From a checkpoint of a small mixture-of-experts model trained on Wikipedia: width 224.
Below are experts of layer 4 (counted from 0) of a mixture-of-experts language model. Rows are named router (the router's row for the expert) and show model dimensions 0-111. Each number is 128 + 24 x the weight over its row's rms, rounded and kept within 0 to 255. Numbers have three digits each.
After each expert's rows: a language model's description of what the expert responds to. This comes from a sample of Wikipedia text that the model never trained on.

# expert 3
router:126135149148117160128114085168130164147106094132082135116123099087134116120141146152124057029131136092124115110139114181122137101135136105136118186107109110156132085171127152122096156139101106118131126122106146132118148118127127133112155126128111076118145109095132134117078150114141106111126114129157175126113118122131130139122099107136
Capital letters, digits, word starts

# expert 35
router:144131128117109115124132130094133112125084111141169107127115117180066115126151127088130156163122121097133123114118128117129100104127128117120139255169127132151110123105121129115125126106096158094111110195132156124125130140112135143110088144123129151136146104164143141118124151122125118104129094111107137134141106130141144136129138095140
Name-start letter pieces

# expert 43
router:130067098117132115128141119097139115134115121114127152109131126136129122154125152152121144153151158071124117125109128190111132093138117169132124156130115135162134150093117131089104129162143112123134128110136117177121110140172101118133129133145139122136152148118121123162102151116111120118146153145118128111138119144120162102121133036170
Mid-word pieces

# expert 18
router:108169109163119149135119115128100145104148109146144121151135090152067079220144147125127140148107118131144124133089033200115129078100125105134118140151167135116138128142135145116124118155140110078149131178132070129139127123108118140133109148122121109110132163188116168127187135136138124106117153126155127104132143103134115125106128133123
Opening quotes, initial letters

# expert 32
router:107127165106117116127133105130149123102148118132154134123128108117083135196120161093140173082159155154123146088107128190142112099140122175135122133122108125172145033095129119120128141149111125121127131165155130106131134118115122134146149127131126142145137113150142109086181123133127136136117139099111140124123094143140149127135146121123
Inner syllables, decimal digits

# expert 45
router:133124087158131156141128116078101122102149112128127131132127135166116104171093156104141131169128142112122157160126170175134155111135124125149125147147136100105141112134164118118132118127141123129132100149106106113147128090131120127130126099122112122125151108156116097114104116125137131124116145009090122155143131120101130103141085090105
Sentence ends, adverbs

# expert 14
router:135124125125131130110137134109128142159113137131156136142149126112139101176134155088138137146137153087139126177102097086124135113165112109128133163088133142163103140136123129125129119129126136128125127111128120115156116118093138129136094097126124085122126088170144202168101121167125111163118127122120115127094134119109141124124114072146
M and V pieces

# expert 36
router:155131118113118135113137139108127127112138133108070107126147181140083119143123118092120099095144150119113108088124107177115115149136105145110136079095131153196138141140149122114117130135174170135128119113118111134139134116119131134113152121123121147109168114122127171121142099123123134150156134132145106130132117128103174123138233128094
Infinitive to, modals, dashes

# expert 0
router:130178175141130124140132157114131142115082129147151115124141124148132148115141134091107113165099122180132157100137132206140113105148152129134130169144144151107145071129114127129128119119129086154093148107133126175149113140127145121131132137110143091137155177140122144149184113138127139147139146165129102121124125130169107131147124152116
Mid-word fragments, table pipes

# expert 23
router:138163132138124131118139124140125148138085100103130127138130146111150107112112142116135138126108113168140143113120141111136150091108110144130131115115121141072142144119135102106128148166133121105152136200154141118150120099102151151105169107144126133132166142151135158194058137147133093138108111121106147134127114116145177153123142184112
Conjunctions, spaces before numbers

# expert 52
router:125151113148123117147139111075126113137175153113116116139124148107122124115132112158125141114214141148130151072131124094117114228146121126113113081128136136095137141115119122139130128134127185111141123129153132133123139101127112124143108166118125109108112098133101159129118126122104098137126124137143133109117123137118250148104104200139
Prepositions, left, route pieces

# expert 42
router:139128111158130144126137127135132118139142106139147108126131135110132133139159129130117187055200134107104093102111147141132131120107146109139163185133117132118105163114134138147123120116119125205117097120133096117126137125140147117107140122139095082132132153144118150149087128108116128130129183141082141121151118118140123094128120119142
Infobox colons, ages

# expert 8
router:125106115097108154138133097114128086108155125120175148118117169129115072097121174062139102116122141138130119154123100115143118083156151168122124118128115109101116111149126143121114110121146150184136148233156123150123143140099149141116061140145117096119177137077139138111139119136105132100134144080162163115138153144160122139137118072135
Capitalized syllable openers

# expert 17
router:132121143089117107131141128114161114147145145114045131149128159110146116219155129140127138157193141101109135159141130190127139137115154142130122092130130163143124134140137104127129142116140082132146127147142138124154138101175131126131164102121136141112138165115140099147124123153103120116135130125115141131118158125120093117147104187152
Word-start consonant fragments

# expert 61
router:132134176141149116141149148190112118090118152086126139170142140145123081150101126149127140131125117161110143142151160196138133153136133120129162111117127172118131136109121137142111121123119134149156147162112136163141132168093122112135109123128137142127140155120108177095109140123118114128117135036129125120110112112117124111108121188149
Letters after digits

# expert 38
router:134096158139125124146117113088113097127157140128128103186087121152062106108164108111118111081128130083155156138098165094147155117145113072120150159165112137194128137100128126118119122151148126093123122141127108163141121144128154133153200151122130088134148111100135203078174123126120119111082109091138098145117108129148141140136136123110
Name parts, institution words

# expert 47
router:127139113110123129124117144121127119093130106153059119120149136161083113093116153095127135094205126088126114167146136115119103130122137118136121117134106099100122139147115126125137160118141092123117104127139109144128140121157139120112076144125145096131055114152128101139119122133130117137152125151156156128136143125134117117135112067145
Second syllables after s/de

# expert 27
router:148142159129109131146112111087156147131129120158085138125169099103112108100135109141121062179255140157123124156142155099153127153107121145115119108116119125114142141130118125130118150165113097166097133110126126147107127115204135112127124165126120147111153111153109095129158143138136126117160139123121130139119147148154113089141116132130
Word-start fragments

# expert 54
router:126164145117124135142121140114137136150145090113158128119158128139112148080116131129141132160138128142110094167133159188129118118129082102113131171141138123152140145123142104126144131118118114101120137106117115194127132148190131140120133145142133095143104116141139161136111110130119138120122104085158143117125142124169110158173206082128
Mid-word stems, common nouns

# expert 53
router:151113135142132125119135113090106137133130136141150138149141178173142146121126150067116147108097129101129118196102120089137115144130109141138160091119096100145129126142123137120130141163107103138141128126136150137132111130148114142110078078126133190107127157193114118142184103128122121115104100091106132128116142114089122165127094077119
Word endings after g

# expert 60
router:113122145095119125141112107099136121135145144156153112127140100106142125148147092098116147073206127075108105129124124119143145186146100088153123132127138122138106135139118118138146089140112121167124102197142124121134135113117120124108084115128098146135199101178096077157096141127112133081145165152101123137129172172129111152139159103134
Word-start prefixes, is

# expert 15
router:147130132153131134132125153108102125118123121115158128135129184161073116156088119169120195141200099152142114173121155140117128198141158087129116136137131138150129129125126132150120145130135179225155142171105111103127149142104125125102117140122114159127133132126126117131188154126129125144139127134111102114127119148149098136143140128108
Preposition for, numbers

# expert 30
router:117142132135129127105147132116128136118118108122050137167141134116162089130164171098115143181089142100138136114145114120121136228122136141136107131139138108064123118140107132138129137146145159161104100123109133112161123135122144112124152110129113136105156119087124085117110135151138126105147118164108127104152110128143107131119138124124
As, on, re prepositions

# expert 24
router:154104108128118116117141121124101154120160140135126128125097152177120159134118161130123121040171131049128146079132135170115137150124135122130121093121116124102120107149135151140099135147121116097148113107148138146136156149139126109147051086126114132106052145148121085131187105121114130112127108108145152117089134115096117195121141185112
Digits after dashes

# expert 2
router:094116065104132119111125146126128090104146152129147131141103160150078059174154139135114125127059111136122118090107108134140118118137144118128151098177108102184122098119141128123111109109135110125124133130137137120137117145140122119139104139116121155112097146128127179120089120108148120131124183119109146131133133096099117103140129147134
Mid-word fragments, participles

# expert 46
router:141101131137124139114121087151136120135087112104138133124145133121136106136141131149134148123167107136104073173144146135152129098133129142118161122114099120155117102124107125156124129110129156080113129096131151111106128124121154144130197130158124148101058087121120170163111169139120147144118125106141129116116125127138101136107103116113
List and citation punctuation

# expert 13
router:123133114120113127160139131135132110139102102136043136120114147147108094115130124086118154137106130174110110182097115095137121058118116130156149101120153153101135168134132119096116110140135111095134121117137139141129122133149143133109161106114120110134138163226142085137081124080137138151122147071137149127146118111122110116119136074137
Common nouns and verbs

# expert 25
router:115139030134113130082139112098135138161109128150066132106140149100108139121106055068131160119114140148124109141133071135134114142121111126117131137131095149164131107106146140143118139128113091169145137068100138130118144158090155149124071160127139089150097141141128108130152135117121115099131131092151111121106154130156107131150136105127
Name and compass starts

# expert 7
router:134115105105108108103135098128122132151095122159122133127152108118163143151109076051130081144147081096132106121102150191134129160133142147130112140105117136114120101117127114099124113141129101117119148097147150130125110151127150108092123142136128154136161115081122155118162134127159149109106135140126126136124111121172143148076106147120
Consonant-initial word pieces

# expert 33
router:126111130149139132091120087111132099121149118144134131147130152103119111136160120060113195147092123095157155113111126118139130112144135152126147122127131080139135104129152152141127147114145139205167106132120142136119149129155121118130096087107130099136142112163110194140081140130120125102116107105125164110133114095136100135111150124125
Headings, parentheses, N

# expert 55
router:135077126106126145114133133164096114123113141126051109126145159219054135107178160151121123158126144079124125124145137174141140139125136166153134143125151106165119147163119118096150131138135120103114111127143090147107126115104122117093074120150120164148180147138128194145139117138136137089117123084148133147161126114099126138176116086128
Word-ending suffixes

# expert 21
router:109117121144135117086139111183121141128134132136065134133137125114136157098099085129116122168130120185146120153114125114140141099144137134141150093094113099054156141160146147145121151140136166164101121092138147148167160136100125112118119113110121096129111106104146182131078132136120136139121128144131101129119123135135166137120143086108
Word-final suffixes

# expert 51
router:140150170109137128124128129129137116147134147140154124149111117145180132123136110115128119139160139140108126123108129177134140086119130138117162135118116122122120158172141122120125131106135131059121142108119144148132112139130120136122153105109116122142123114123125118131081097136129162130125099159138114156175211126118097155143146055152
Commas and closing brackets